{
  "n_layer": 10,
  "router_score": "softmax",
  "norm_place": "pre",
  "rope_base": 10000.0,
  "qk_norm": false,
  "tie_embeddings": true,
  "init_std_o": 0.0,
  "beta1": 0.9,
  "schedule": "wsd",
  "decay_fraction": 0.76
}
Below are experts of layer 2 (counted from 0) of a mixture-of-experts language model. Rows are named router (the router's row for the expert), up (a neuron's input weights, with its number), down (a neuron's output weights, with its number) and show model dimensions 0-255. Each number is 500 + 40 x the weight over its row's rms, rounded and kept within 0 to 999. Numbers have three digits each.
Before each expert's rows: "mostly gets" lists some tokens that are sent to it at least half of the time; "comes before" lists some tokens at least twice as common just after its tokens as in all text. This comes from a sample of Wikipedia text that the model never trained on. Tokens count by the router's weight.

# expert 12
mostly gets: "es.", "ov", "y.", "ard", "\".", "er."
comes before: "\n", " The", " He", " In", " It", " This"
router:493468490541503487507503557466534495529535492463511493470544546459483412518459459427446458558509551559573473490517428506469472538520497480561470443517499516505524484460532485537547444503514497522436519553430577496462506561516565504456491593579532532493551461538520468528489465456439464445477512512504550519467545527442488486523565519486527545520446509501467492489475433455502523530533514493565475528422436428448523498571563500537477451468500515505462505534504493598452482529488462513604551504551460408487476583553499523547496486425408525485439466576568500458514516482522590480469433487519473509455423535508531534573482532535467587477486488517472527470520509479447502527524529514565528469519532570478483482504561528503497561519467499476487588510587548491519527496503495
up0:480518590429560462490438473485427469468539487505504475620464557491485509485456475495474565497548493537496582448414461490443474480517527498550561499472457393412440466512506481501513537524521470504490487565525493526513459525505457560433513473533465477521521466521537489509558491533486464428560504565529453487456492377439502501432501475499509497576541502465537548544519496513456517538529480490463538507484511489421530427447506477459470448473535459456539547535530524548463534494458551463536427452528515524510458487528488478500569459499463575430468519484519498512492481446530485513460551450550521411486505466536453557450441507517492523516522570447477488514442447537463514492572507441465536473458506503429466482486550442458516511464438447493534439542530532470534470505496572
down0:501520445485512568505506524465425563539513505554483519507440506527547543420537562553488502480424493508491507594541440432475557533527567485452510531469471485504535465456490455479477484560550474478479569506496445558510489564468504446490568422482502438533510541499476490430482446472576496520444529524499476513496498457418574539502449374479560477501559491560536474497495514489515540524447552488477480476521459470579432458549493440535507462514474527487468499530499443419503494519483495488559482515519504523519471490466516531470498501569568498546561488549554466506468514549461527561551540566566550552559490527527534521511495509556419446540450477547485456519454540554522461498557423512462483524600566528525524493507525461454511557478493486572536486529464537499490471425498501
up1:525453492455587492489490444433490496490458560415546438468485544548522488553402432552563551535511538503484497483501485458487464493439493546489412522452507513473535504456469459483568598458497468455518641468474587492489461562568575479507504547540560493499555458486532521541549525529466526476481470477518473452496515509456356515495465526515528505568590498545479496483511504511453504484528552528528525444475478451555440524582492432472461534510434542517518492515496511543507483483558564442459503500483475473498559494484517528500522562497558525519467462529472487486463478577548479478537466500541558455496546464521536535494515439529458530593503512516509538530543439429511471527449547540475474512480454516480461491497489506478522526491525555514455556487553522482560452474466462
down1:426484527420532522530383481502484592511515493467496463480480454433503498483519580507575562454561565533476519418520500447464469436496521494521521556510549533515555479489480507562467486509493500532487432497406516482552567520520476523537482578525489423512490467449471493551532510471477480541488528504491511439482594482482558502554512442573541548596499556481523464515550461453471497540465465401456482537448483451561528538502510465522505528445440486502459494476542477534469439452452471490506509526480532447498497502585428486473455484514455471458560457462506472599470583533492546472565461479462451434533505561421534467517572506480530475536491508502509490492459472508450508503489547469494510488493506532485553485545524572537547540506512504475456422540519483492460459492424495
up2:546557474496563437525515454433512510571526476563603431478449514526517537498590473512457490479531465536508501505495559472510503488438495549539532510578517520540504523473456561519418451462548473430501430563547524482446532490439470490451567595520521569566498445510474457533484516536516487513508454489459474549426525507586455531479546429475489549541529392499510508527468528528546467510523529497493582549490474513539478484443529456466459547509546475495542585519481501516497525523513501522529535512516538469429501471454506483531557478523472477474593445478553521542558529495529481502397537502515482540435473491471532477498535525454476477564503538433513418485465578471467492520503508544456605492469463483460532452501553446521478484552572466508488492498524534462439531517484495
down2:480512483485439503503575445453484502572493498509477446462486443475479468517517488574482530554535495490441440504520481492605488514499430475470528481548410477502455497521435546493418456555446515480482537449589439547523457478479465485515446593463535480587504536530458525468467476449548507479495391497519510464487506526526553459513494458533566558482538508478479583535510472482539448500568483533585472512436529482454523488487479504530424473458514484450457460439497428431530518462538519477584461513589540447544479480500564516504500492570496512580525570519523454570432472508587494511511495534499496446566467474479486491417500471492523497512501487541482459526402493443469487504496573467433498497485486481471530558490475480536482482519509517492488520410533557532471502479456521
up3:508466544545544501486571475489507443475536525463521471420509546560407510480422557474510465537454556554600469514558506536552508526493493487527530509430545562516480448502591387511474467447510553566547540537554507441506481515525536494478545451543531542476521488493473447577505525505455484526553487443481518482489469444490471550515553479479552447488471538565466484498499505529473501414482457491596451530478446433521475520484581495511542537490565549540503453434475426579489476526481554498451445514527443508534536545480513520521514538516503503519499437424565467412468559466496557492483506505443521461488451559549469514520501495463465492509441496546492569494455483542527564525439529495504482507475498516518497534490519534567535504412421508547445514504539459472545510514525560
down3:467526462534514527534455522512514482557444573559575497479506552471528531406488460527499497471433505476528510535479535501544526497517524493415519521496437471502470457538488517453523516465530516507471467497472506538480512456506468503522509467486401495453528519510476539446592534503487510573495527524476500486495480576494594581457562452632494515529514515462537454496540503459524563579461513566479511455509553565477472474467498510445497459515514468550439536472544510504481502484462516452461436529527581427575424555516506504424500426562499511557540450554447510519547420509499505540473446505485538510513491507516432472454547554497555426564504575525455456525453463513500512452574484466502497507508476537464563441493492473549540522527472557569519520473440518536495520516464398
up4:439510476512525539472490518510549537537514483506534511497507467456465456487514545551409471461520551525564478491477516473443487514555493474492540536514508435450524525512583449552548498497540464542544393554540545520516581526515503571495519525548527516557565524514497536489490530496555484479443483513543468487484511440519526512480550523550417513520470544549490519483490585455525432521496465431532490488482504488574491521487487586423475442439562570517471454502505517432507536522537405487561552524496484467407498456546540493538456497492457515533496452465514489493535479480531553524507539485520404503496418582567434510540437525472465557557474510468478476496496531488534442530500536511586505436486538535514489516510492506403400471444560440545479488465478454499581507558529480
down4:489416520528460492520451509489496499423492539356486484454394481529490553529529481523491457523473441522525475557509524484546438542520525507433496525516484489566573547480483524468510527543454469545511515476508490466490494484520471479508559547480433459525437441454530465491459483451454559487516564549482488436526496555375515493538485478555518503514516534536494475465413500530480518459486533461536479530491562546475565550483444480461581489468568466457455474497523518440503548438546519473488485583511510576478517491490506505439477559464439479497545513468524427540492430484501578445497539519483415497485501512476495495493467521517486497438526531515504522533442471612508482447526484496462539493512433435509548594519531460479522513477494501472500477595446385494557487497481528
up5:540478512519502520522525534487507573541511565536476569465522614495527525551493432520462445432536500489554454476493418534547533463422509514489572471520440567497529576461490447420538527472490506577451522473445521492418449494549485463484552518521459447492463510415451506471468486487504558499450564579532487550526517424464483489473599529505503603563467445553526498520428528549508554538606522479405505487445486447455487558524509530485450485527463497529502497475494470510544474489551464483516435464501560515518497502550494489466489469416544512492506471471460467493489543549489491518385539469505530522480512565534498464467497497543473523472491505428461538453546556502476506452512537479466507541499497522478452466539537454462530466501527514474439564587519485506526476483464497
down5:416526494505451571488521475473438548499533488472489559574524390526477501488508490505512533495449509463500512534494504457395492536517433498473464546558543504508422540534538519542529482509497457437567493490599501532473459440396483458478461487401538538542550499499541488522560495481527500521592492495541507468499451530535463453428458497535507464479468491550548520578555500507486482513487468481494563484512483507530474453446514494454493473472454529448506545418439545507494454542438573466482482527505495423478504497461456562595428506490506519536504537421441561514482508469497578433545533528521430492489420522509475490496495508443464512562509548571559521555505475588518540474503439560575510459497530513502488516493540531535514464543521495511543436466534450443497511522503524
up6:472450479543452550475594544468515460448553488509550548497444529470473472503537570502476504480531504457513456459477448501481463585585580523498554493525493487532527477519454533565478548562463408452419521514522552517452508561401491505493437539550491479500454490518450516509490410500443448418476502467461554486505574505530537468527571497540468534493557456496543541490504535492498481587564506499526507432547550511502505513475532466466505464517517473463523458441478502526546475569558441509523537459516498509457473451546527608469494503474493505515587490541419536526475483495527539463556510439501466544487462498499484482503469442495478547552470481428535495513426542530434453546454527490526537545497430532576434492483531551474464535465477537492523504434526503480534438504579540
down6:515456468483499441525539522495624558426551509480554532571466455540518459478449590492484491460518507539507565504539456454532558519520515502521471552437462435527457531473544563392456594582536539465493537557495490516464557507543531531517471489467536478503555538493582538480519529487481510504493486501500455453510396553522481553458527508486524589467431489520520475498495438506512564543467493522427500472495430545551497403465467467491468536516477492569501487533501545510524518415468466529445559444571499512527474453488464530524531476527566553546577532475481549528519547519429456447497514504530457514537544500475556542488503534434477513482500575488471486521448452466551524484514527476527451533450484548589495466430464463432545487509501489483503547472482509471542509499485481
up7:504473489470527591515491574479520451565428459540525488448468554476500557484461457503474506529425482525529572485478573477547522460485524455571469482411493471405504531500494512550461474425451485449514561542463563494477515506466528514567527500515449509481535498514438523555552511500526462528571504489470539530442561527487487507469584548529447445473611535542496470491497601452513426499512485582508453482547476443454516581569442544508538477511503429520401480552518487513471492499487513407457499419546478570504425541432489515503432495497548499472466441466536543508476501536525491570486493517494465508499471502490533531503496492517514499566441568428555514514496455479463460480469477482480524600513515527505539485525450544478510557518558517523534490490537458491476477470466495
down7:556446537519531513517538498546469455454465524434519490499436505454482517499499482446518487463520531497470591537474522574510551478586520538451484452533525516510455443448465513507468528477485481559499485488534532514484508446505519391457501492534536599481539512527497447506516459424562566432568579456479510518483547554533525581462530457481545517535505528475511486503504530507473542415532477537554441509407498514498547503547580519470555480496468483541522477553543485501517481565492524471465482590443487512526462548529512533545476501429497506491435542443534516533450481558511539544486423426496484506465471537511542443433464510552471522518480538470397496572546467446567509465545512501488590487484490545551455521453535524529442435548517485562520442472482440580479494520493539
up8:517506563481511518519470493493513556490520517477509489499439532455498521508557446522529511517571491520521494498522514477512491510445506526480515460469510452434514464452443493504552517470514425431599546516489553545548563531587494492497571447502537583500499486513500440527523526475542516455492489476504489541402504512471529524551520507457473547540624444552503525542504527448482468570597477470557552420475454587471441454519484465525499495563485413491540492497454509551496490433506488468531560407489508471530471560550574573528535561541517472511551458536532474543472481535509474455517486538546581525470508509593536461496525458443489599520521538406528493526559510461530527521520474473462492519526440501541498435427473484531545493491531463515526547466516521477439577525524525
down8:491501563503447524465489564504515535498574539549453535530500469501498453490476524497540509479441533444467470476526393449445474583542427508506529477443524495564545449479485532514479500567601560549547472515558523517481460505430460433478511506447525504501556495474520541456474498514563467591624496525570566545551554452560516544552417499511531459489572536543568536498512442474499552527466437509470495485553492479450432480504519528523450450575515550534504535463534497488497522608426533510528533502465513487483465515442510534485507504508467479510414524454520518551458540569489514492498500504539497583516527548459433499532456513524490533494458501516468507545505532505456516453490480558503503573492476492539541466407523481517474565505504486449466513473428467499454485483487415
up9:487573548469551492424478516571432470509488519535525598523518582472453520454517503470525508547500562513540512544457496482576460492524517530485513498412423498523506479550549479504492543465533498514474436549463503468523461494521485516512515552491584435487419460513506512510507499479462554489514465564431500576549557462463473535433498455503413519559503547540470442517511528517499550549495508473487432538464540607573472501443577484488509448500547535593502518495434537468430498548535556511473472511510545455458470468547534559520531463509504506433450542468533514547501490528520509440466529390546447504509541573542506547519497452445552526506476514527561483497502468413481424472498486481510436463594549553448525537506479482510537495536526451446508519517551508493478531528497516
down9:480482478443470541524513550495535545488492545538439543477501549547451563522577530554510496475529439530475520537469550448504419472515477563458453536472576434522490515413433495467463522533508399471451500475482450470581503574481518446508546524455512528489511486495475565547534426469438487538589496485533525530536486554539445494477466523465490501497562502537479480515470450481525516485521451508459567499484559579530453529436572466483528482506418530536507546441462475498438498508466525471486475502428450546501499530458465455492523512546518487530461469514470558547494499502531580504506596552561443487510552500512439515467486486509470473510480593540512538501415433515526467511461475534576576468549476480552538546511526481462553496558531534498546476464472567512520595435469484
up10:488518436476514523526463600483458468440530480465548540514456550490487531507492556572435431535416567533494501450509412459506508469526496463504554496462440557495509490502459465551486549521546458486484492524489564519426466506541540483511512510519520503557461551525501527572536425515483553511486462503534485525485568494490441412449453474470505515519470477549467561521522572499501457525495483564472464532471613471525514495562536499471518545569502408542463512488450495567480532524484538545514481464430505461481461437500510591520530538501489583477493464462459498521504516568503437448523498488538414475530500500498454446534473526427518520579510457493566482515446503452496454511586535498554548456568463593551499522479526468432452447537503538453494473455484474487484461559457516
down10:506557460534447519553499562450496517532538528496475472556457513521496477491450463523555488527427552507503492566458530553487489501456488467563582566510454540516489562447554507521502489505484533444481419442509511525446464559504460531500422473509526516539457546569548530445490535507551471488555500457466611500424434572499494502516486539454478475443520499515530450544424469492422446531475514512479505470521516487524424539521494497513432477505474505525478521476487481494466462555447426536514383505545457503501531467444469534526477513485508505469496579634528455490523482452483496516515465549459535542489567458507457496473487551500568492533456483551488545505462500524550570500479476452479449445513493492453519508489530458506549551568463556436478524608481402546536545487453514
up11:496509540509560512531503498404426480563506443389528486518449481475496444579472490457472502460502510472507476513534470533517508519519567570470456486541526498510511480466510529484434537480478516506481503410410509558528572520446552558499515471529452578435565486575456528491513488434456512484473466513547501508485456557485437520530492503429440474496575493490465503491534544431497522498525565483460487448484511438490499565559420488488517475448473515521496487500489434523465472467511498557507503508460493497512435497467510463511452467476499499475496422503496498465495412521528484398392533454503576552482438500461486511513499470468483543539441471513506486514541551448598498482418536533491534564417486503483529490458533466578517512524523466436557445522549444518476530521546398
down11:490385514535509424520532564490497489522435535485527442469490451472381475544506521484474487469532458527466514534486465469571497573441517492444474465492521496455519510502514451529504514549552494492548487485447451553543504473548483497520507468556422467537494473511485532501512557485484554525508494626503515463484457501444497616516467493546476411481515529494523431473470536488402474486508477536520539466445509468500504465533536445483544561435460532453465478483472498452436479558504387531507454542489455561499490465525510545519470507449475516507443466431504456468452454474507506493508456462492531481482484489444479587456474486538508443465452517552461430531488454507478529478565546469469470488481615496450519498492451574533521544424561479516491420517466462465529416525492482
up12:462514459476577537462452436472548508524470492521522439524580549507476488569545482477480508508555492522574555466437556515501537556511553541538511478477558535466537489477478459550529519543536489503493519546486609526478478560487462525524438545561485465505526472494524473509537562523446571457515466463489459497399513542458507520456503466516554493545482495557532477448453568528538533489482487561589514520516488493528528496462473470516452444581475430515538490551506486526516546535472400406544452484462478502447456519485505596462522493511485494449510614545531511494505442479471525478548559483463536465518513490496488462479548444516492533549495587418491482448553476456419584494493504501499531519467549490488444465537483534451534569463497525563457422507565498504469523449487553
down12:494500469460450466546401466526492535517515555503514494468536492470468499561505479530474468558515540515511507514494528562518496488575517545499537448505458496526552571552494499576493451577489513476493580475436463597523480559515499446496571517534463485466532454508506539497492573442550528499548565486408555542459461528524488434513544482461540518544467524535503503498509517493428457541533458533509465554517476398488499445499509517441435525525480454464520471548444569450487495480472498491449511528454440480474474530456472514476552471537486555418508616397478405438485458487521560504512554463458487412508452490502570490500503490472493469558465451529539480534523472558557549528541502515540468467457483483502595552535537461465465563526502514500503506551436463478472524508569452
up13:476511526531554526489527464458464515448429464504447488444553609491509435483551422545482452424525491505520518488504533438596459475478472501561523487500437579496446545482515494516483517532481551527547521452481511419541483460551503514553476443540587446539496456506511453491484452460491537506496496525396422543470487512533484514518620504534545438463494469478552494428568422540581538521540464450565482524477531495441515524554531503512553498496486519561538474511494565561482448515539469510515478489480453539444486525579515485494517538463523458452497471463459498512557519506473571438488515490467526612436433478427480516505513470436460456505471540472500542501528480465453503440473452551534448489493544466452481472519523533521518496528492557453551457481539522496572481462513512
down13:536469546448497500458469416564556530490543559463516540494457549457471501518460485617499457414498534438535523518535512499526483568434498466572492513549502451494471503557427556488478457570522516497503485506513472522486560481444491545531529479482519464471535519469515495530459444533589522417514469431579490500506543561546563480483477517521478490602541524478571539489497466465570533447501489513544517544529487530559567461535418511497502520480503554490530491513452570509412501472496512475487483466503491507514545529474496554470487508550548533553470571427498427438518524564479492513485485612505485517433498514560468498515526576503518542569498491469490515498467489518467542496483494507348542540509520495508469516448498500528470461446470474572530514468440513461534534526438436
up14:456521542487522460566545478430394544421548491495506548534494521562563452479467455504488533595481577544515448554527504469528489527494566499562399525436466551503472544587435434492562504456498514585559494459476526508545546461577485549554525455518574486535440533512463524516456558505536455524451521474507513534511571504456524516527465471515439511439514448511504484535510480497497537490531592529469437482553476527517497485549465506540500554425477536496492520496492527516513423461565516502512552550525494492561527567446488443532516530533511513486462525515501544518558459515428494471457500499496422494522469463489435460485540567539482511535491484518505577505485442523466488495467545516552573459556478520473420525516526506529527517463503390547504538481572508492476452514448490
down14:553535487475516491511470560452529410518431460509514449512493493521518488516462418513555508498547501523446399483519445472632444479487497498406538485515443489536526533490446485488443455484539552400551544523488535514497513510538482546498532493492513484468500465555468494550494550476538480498522512517503544567499452438509466482553501524514600429499458373487502524492566486518585476454499534447535537526483512568455523495512438531589478548509445434531485480539457466528558510549468438551527497514510527536513484495484486459455554516480496487462460479457515410486530491478459480530502495486486524502554442570446453558494512562447550540516585525457529523507507586454457492490499532529501509459544459429551534520461490468475425528518451469507482468453490492574520511566433475
up15:505545545521494545478516548544528438507530557604510463528536532452537526513547470515498503545492572562545419465519487462474531552468461472494486454527488621516463488439527529423448447422435510490465472486462486549453505512447513426438499488556489528490462565512461570543499478481487490484549431481445579550517481459493515513473455474426561514579538509514456493543480483522479450553485482531582490487514466508469400454468532496520505511486524506477437497431465461531481525587547490529458516473536548463555529510473491614493524512582447507499512579501580521495517489526561543494554478528471560463537507530491479501513519538541497508514464512509505453561512548454503519511435485452515441480509441498595494544522502437463503488510474512465528552506490555460489393519528442
down15:493521484490487488515487424481479532538534511498438500474492543543455504454556496508512470545480505504444525511537554421474494509463470556483572517485583489467482506532538510516553436454539473531468491501548559528458533491461381479550512521456511465458527537457499543489551486464463516460477482501510513458510415465504489433494505437491526432499551525501502526503526440445477502562457530488459412401523530568477485490436480435495481503463457534469526524478524541516498519429439509535450482497517487487489480540467471592450463481496478523561478526514499541574505493427560489451542469543588636516450526478548481450524450479544510432458538465484537465537466447426576485463554496494524458475450532485454466513556458441492527477415531477535496566512524469509617468444438480
up16:483529518447453462468507503465413480513557454464455535505517511570537458537449529505542505547478426557529554508424510517522530479479530473453428544459530501514456504531441490496528559486486481455446521452440488547471527538545471577539477506529507550525500494506490554531498484540544508507548561445401559548530478484501505476538487507474551440453533496494520534418559464500458539448532530426521482539502475448413512503510557516528454505535489564476521479517479583501471451535473551446543536539440467440483523483454500561559496573504514503508459502511511572559474450472511485449494503457556507424507481427559482515524556468470489551482454476411563542565497546515598489513510564511501551453482557550507512552486551440525500568546485499556548541442461493496473476584568453
down16:522476555538529566494443516509508510493498451508452484489551497549500485506534567495471514543601576488535455453423496490506511463480446566457485461442493483522505560497510535545557539469529436486467532491476474449537452507503507527552468463457488527511485553471446517476453489507569450549445512465496583587514491490537461493523431470566523469512375499467488479422510557462439400443521543505504525522480512481504544482533500481521447426586436545546486509496445475472550505532524485457508543517487510593497479383509442527533459519490477447577481491513490556535519487550547453526526527503592422517452421477509546527458542486466512510474489474461471537502486515484519507576524519467544550420470518466471400517479461507504467564578515471517493515478476509549524467536483563
up17:516500510525481488467496517490502438523510547462558449504531475444518471484537498480432554446519483497507505449416537486606553497514443438574490451412468524483513554424543540472545541558492552555598518524511520457555589510559485489492484435525507510507489511484508542559466519460489480432580531564475456487541521433524498460524519475550572462558429492507455517449542465477518567535518463478493444487472516569552451461498529475399489446564559516461475522511434514525520475551501496513507537545470463515467512556552542534556554435552455543552463470549518556480537486484494500534478518573500476571496494471512504501484440526507520497542496470449490536533520502445508484476603494513454437496490494547494508537527598468455461472483529489484447481527474481514586494601470445
down17:516429558523508410579480530508433550448559541526456467505398432516462483451479414435489550476592554496449482471452482425511493538550474546522463463498453462537529482455534516503546503482514450567523499491499495460514521525478542525481466532500481502468450482477450473533465496548537555509493541529568488425548495523498513515532508499470519477488444517545534523544507500497487456478513494513499530489408444467494462562522480517555452470501571591480527625514483517467491522466449473532455557540477514455490487580560492493509516446448417481595473487498552492496509502515470502542510528541488543522463522476461494436526454458472483525464513519530489490490495553463445427590458477538435435455492500480494512511457501553502466484453498401501371491536445520555482453549454520
up18:490513529519528532459495554545533539474494444432507508419537471574561471499481435460467414600527454516473515504468463506549542511420440420452449532522524553482521478545522499428473495528539526480539510565468546501499419486442480469470514500595469504473492516450520446506475514454466509532558481548506461470529482490515502576531557447432548486514522555520482489555492517483568485469542506520505494552534485476510449461524519566519513517474431497511496524497483446508528448445493492411489559492549520481487544541469524591555460512542518479513505487564519525423482542579424503548499533454509470549425409554453486512490411572535487510513492523590466538487469437528560552496434502516502488558556547486538434488570510507568519550498489488464522520512513546525492438536519557
down18:472504599443405479578573523476427532491483593518542510496530446577489511529480435513533493581493479500412558451513442531495488415471572503421473565504488484498503555506550502540507521537485553571555458439525498515470459520452451517470493552506456529448463448465483500529512494577499476446461530477492495494528500388465500497503408527484543421530591486424560501471505542457602512524527452498480477502512552463477416485421491455532496534531507542526458496511491543485487465516490510530533549537474531497403517522518475499531506532489544461541502457544468560443544487520502515473518444453510516578524392540530541519532498503478536479455433480473450551472548507549507452493584522512517488540497484527534508501479535464465452454515495522486514496523538524520525501455554528
up19:547551534505470494482521515482547553587472471486485528453538430586519546544495592502447533554448462467502528562565481433519544483470469463502437509499540563499459463510573491509494530485565530488438481456519467438484529515456487477504492523508478500486486502574505542467457524484447554526463518509555477504448520445491461498420545483485510539484561515524502544508518535496603468447450427598474514404534442489448406537523498552470463473494425402507497487500485518586484493516464446500506486470541458497535468485476517548504541546510451562508477426508515529418483508499502477530538578540547485464468459505471545493393471553462496480483459508533519521429388513476550482433454429555531510511519477499503508478464493502477489544468482444510555455481469538482544416485509532
down19:487483536483464489521539499518492471523537528453463500598532466440524532554500539526576504481505529486418537558614542526514473451452461467511481498577493462477454509454462515505447502481494471570549517503450489576494533523474542573518492425423532506455460567540469526567444520469529553557497437487551486527542552569521534518532502516506493540466476498504491494488424480457441533456526563507552482447508498550541422543532458485466436611539458527518548518567481506510519491473609487474512521562523507474435496487451484502447469488481531455428550563471546573464497479474479504506472552502460474483459441510482477487423497439450572452469494472506503544583453505462443469550477474525499440490508557418522540535470508451548445481504461475464520525551571553462507500504507492
up20:546509430441536535383477467421581509563522525537518456505515483501549557530519495540476489554500455569554548630462520501523501515573501475464469450515466487454518450506469458435540585483512457475549497516478520554542479499564512464544501559536470562522496443444444558590527435491494550505440526517533535463486561543556430537538459530504557514496462505485552492496534544603444525535446528486513434432544545514534415489523511448562523456476502520513495476434452502487483435498533503541542569446465440427502449467551491498489489514453471547492541522526500529557517484531501510525494466565532515523557547528556484539482508484504472478508485537504485522572473489458512446489537519482550465466472495497415533525521533440491495468527516576467518496514563549482545538483536539
down20:429527455471521513526449500606528497538476511465506498541509462475532512461484570555541524452485546493433536540480525454441419437521554487531492522470444535446533491457505477486560502518481438477462528503509496504504550435473492467459531451448542541565477471512519569527476531486459453548525504511457524548561530490482523509495514435546585559599488527489491462552520533503457507422537522441475418584490482465545490531435495529501449472522529573442488472525580529497473446535486503505509447530493503418449480523492480532457481516614462459421574477536456503598552557479486457498545520439561490536518516521512516478544513531591489535454536563481481516550498526477547509503498535499417507471458501518508460476490558454567552543449556499472496524521551468544540459463440482
up21:471511524492528458415441466537511502563463478427480485492473496515503475528522471526519499476535524476512516479452485548578500569490527558528462436483461554458467475444485537520526530506457480580488595459480495519424475413409458510486519477541560497490515570460544500507536491500526578462508521562470520435468441496452513435543537507482542507482477491492525510454520532505477491562504529585585518469500545505486542449563536418485502497529435436497491462508470469525514500454389493539555466520501494440494524603485563503510545438487434553510506501548490492396495529448540516519511537500502479422525513485513555469537548501560538534529495420549503443548484503417490482476475471470474476486456520522464492413495504506490472464410574496586534553506463492512424479572454484
down21:564421507474431543540452505440429518544538470477452492506455545460453460469549560469486428508413492538468506536480471504458541510508611503487438519549494495514495525509427406569479540514476512526498569411494429550505451502514494469459485553459531456424449495498427483493478515530446539489494547498488519512519494443439526489476457451434535525523484498562515539485485501487407494564441550497505470510536472499423487505523493486490505555538479527478498510489480447494446524441480513540482532482447511555558486482458482460586561526525468514465480459498571526546468485402520502460452574556506535480514506496499546531468519531519554464487511480607507522520485504526530448511472409447497523495552531475451485514534471482491513545557492519516540512539409436526497440378439493
up22:443517443472462500440521540484536529547540465488535497445567513506536487503492532552521481483532462524498509598448527507578551517487549541529512475486423572485498433493547529485544477445514573507429464514505541489521422481416457467449469485539519549496517542536554504490521573526477533517516452506448529506518519522504548467475558532490554493490467469477469448481465509575521444513448561557479488459495530568500478536530556507419451509426471524441458465495473535607513426475481482510447528448523436470483443426436447501471481507555408456445576568467519493447479544538487592472553515512493432486443462531469489484528489551501466556504514553556505564416501497469547554530565505531582534553554501474485530479520536507545480485483511495549509508426497534465512464524534501
down22:458498493563572489479509494512544445432512475570451510544449495524453516494532456455471595495479524449495506464554517505534541462504499465572536538562551528484573488588455453489434510438588475436531528434460467530505485482520516507535510446543510530480493523515478520485544551513512491507507501477511549532484487516517536484497520482495568537460455474547473510563457533513482449570460491474535570504453553468412435539554475519457493472525504588478546437435433511442516414511512530504519495462471460460570486496585477473489526444431493400488560489503464514464460457495493495446463505540551528518495551482431511486534548569447483593500441587478441525496457461492481475567515521528472487439550440450475498474474460474525438506581489487549576424487464513509504486473523487
up23:506524515510506485500454472444519546529478425487493478537515497520566429599537508461499567511475514453489542446421502557582490548541516542520569435533541491455503488436525547498521495548561443517519551484451517413526522442533509528494465418534473472415501504461581471411497527426531509510515509482491442452442563528475502479478524506455520473540451443486470553509482500529474439591588506480516544473457605439543455436538507469499503540562585489508520528437442543480506480527526427474547444469455450495577504475572471502524529520454487577536529489475483511484463419551509498472464473558496534430497500420445528544543476511443492487470506504487554514466464491485499477519542509505526486528504475613528474444443463469496500526451492488523472529474512516524510544540468489
down23:516507538553485544532487471477495519547466472468508496492550551475557477440507545405501466562454488498530432511525419540453423509538566523579510509531512453423507506530439484479509477462480444491537530511529564477513597439503436501518432475531466464465458527462529551454506584488438510507491505494448543472489471514502544486543464467455457506477418523516564418584497523533439480477587486412530529449472534564519495556499536479442486565525508479499501488558507542530416466448541500532437550537507473488495481434542512519420541510513440528483468474547573560551478547451520474481535533536531570478474483491563453436461495526469550507499486505481530485458509553531501533469505541558472514452519535526532481592507513457492537454384503489503441489526448491523534472497450553
up24:467523524480606417410529512574485521505579474458432598523549467516525542456468417450570507535529493449521436485500512484502520503545509523433495480498537588547446468501514544426450549494487508508460633492458474507499490486521499462477463547562468495402510481498519494473467433453481505545526482432535498535549510489538460542519546458477466572506443493539513470435536506447548495571522554500537529505515501503487488498529504482553548494405496511560535536491517453602456487506539522538544504532528493538586501507509440503492463497435483547517491469495462535517539474523487435408482508517493456555460502422486464475539503519537491511536519469473526520563451465531500486538510503488450488521531488597494409489468518471518553544520480451515496543520578491507595509548502508
down24:540507506506469545519517504472561443412465454473501511506454522526512424484436564420477491470446458496520455437482617594510526489478472504461499450541545519490482546518527516523453454558502485561512542590527431448530519473502477462515532472573487476487515541494499548504488570457476431507429497543475460584491499497452451546530530507535503509529431460512503462531543544494530465530533459544530440498481468422492460472461492458479516542527494500521516447490441530458468482471515480455549473518523486521464517498499576497514477514451489554482451469488472476495471532512424499560506509510518483485525515518541546597475377485498483496450460456485516545565476491485517531550625572602496492416444504482495481480493520483502535513501461445558421483491565498546522480575611486
up25:557544539478572506490460537480520487637487499463583474438508509452552511519488507556460520447554558524514515487508534554463529543451504490485483421531568499522518576449530479529475596469472458538497567489507466442526491494561521515515540511552521535486509508505503489474514499479454532461491445445447492507406510465509452584486571541488457450547458509456528561503489474447484547569493510547588542485443469461559480518565486423520474472497531462439466498405493526537534537487498509504514565483426526578541545558524557482547494525519456562496521473531595499439501557472546521484435479497487473501484540554489492499504427516487427526459511524497491440509564564430552483496524564470483470516435478497436505451453563496490489521497505463556446435476549534480495531474477473
down25:511527496499456541540524497486513495564497501467482502523442478448460448533443434491460510557517471538481474601430502502560472578515451557460486497563474485471489449512525437463432480518514518477480465523447512481508458513491498519476503528511511543473542465462405453373467494481480531434483498412514462568533461498453472484424374473539494563469513531615481517492453480481486500537545574442545499452466491487532478541446475446500603477579536515511491488545492553493526490439526499453542532516441514465513437519503465554503499512515532536568507459581494467456406498543472515514536515473531519478496487505519471550505505583537524585517510482504504496526508553496542488541447480479518507493488505419626522533561473531498521545513503531461541492503548485441509541435566518
up26:460481573493487426423499458547473474574459564413544453446531447515509426461485493452443503464542435477513484485459560502511537460510467520526502408473448535489477446494502568449564486546451502488491480563501486486569516453477433527482478522542523539453559569532524504511487505486486471481577473498498535454539559539532478442419480510471495546566451503501536476452562487530549498469484534511528524509414490503542579478499465463436406513454498489540523488470506597590482413409545539453507425475511473507530457527493505461610466482501408472535465541466514539498546521494566579474464495455512481482559497427533448477506508526490502592507542531521513491506521539453528457484550519562519507466520486495471516501506541522438466509462496480526462460442488531506501451513495506
down26:456504521550542413474497496498490483505452537496408456494449552524469466430553539514498545537498499443535500447430499563415492509397509562549491505533556464521558551535463409465415531554500444465577499446483480452447547484544492492491462489428517473504424553486494497539489484556504464507488459529523531510489520504532527427506469520509584543475472523510489497552474442530497498507485457463489532497461587519443549444497442462433456487528512501482514468390501502550587490523467500518524456522502529543508450508518447531539429557472531420474545453493551537482499519470490518386472513523541530447463570535535530520515563526501541521516520487538534510559495461465527460462513426558491479509520431515418537511492535504501514529515489538508527485529473512533560472468428398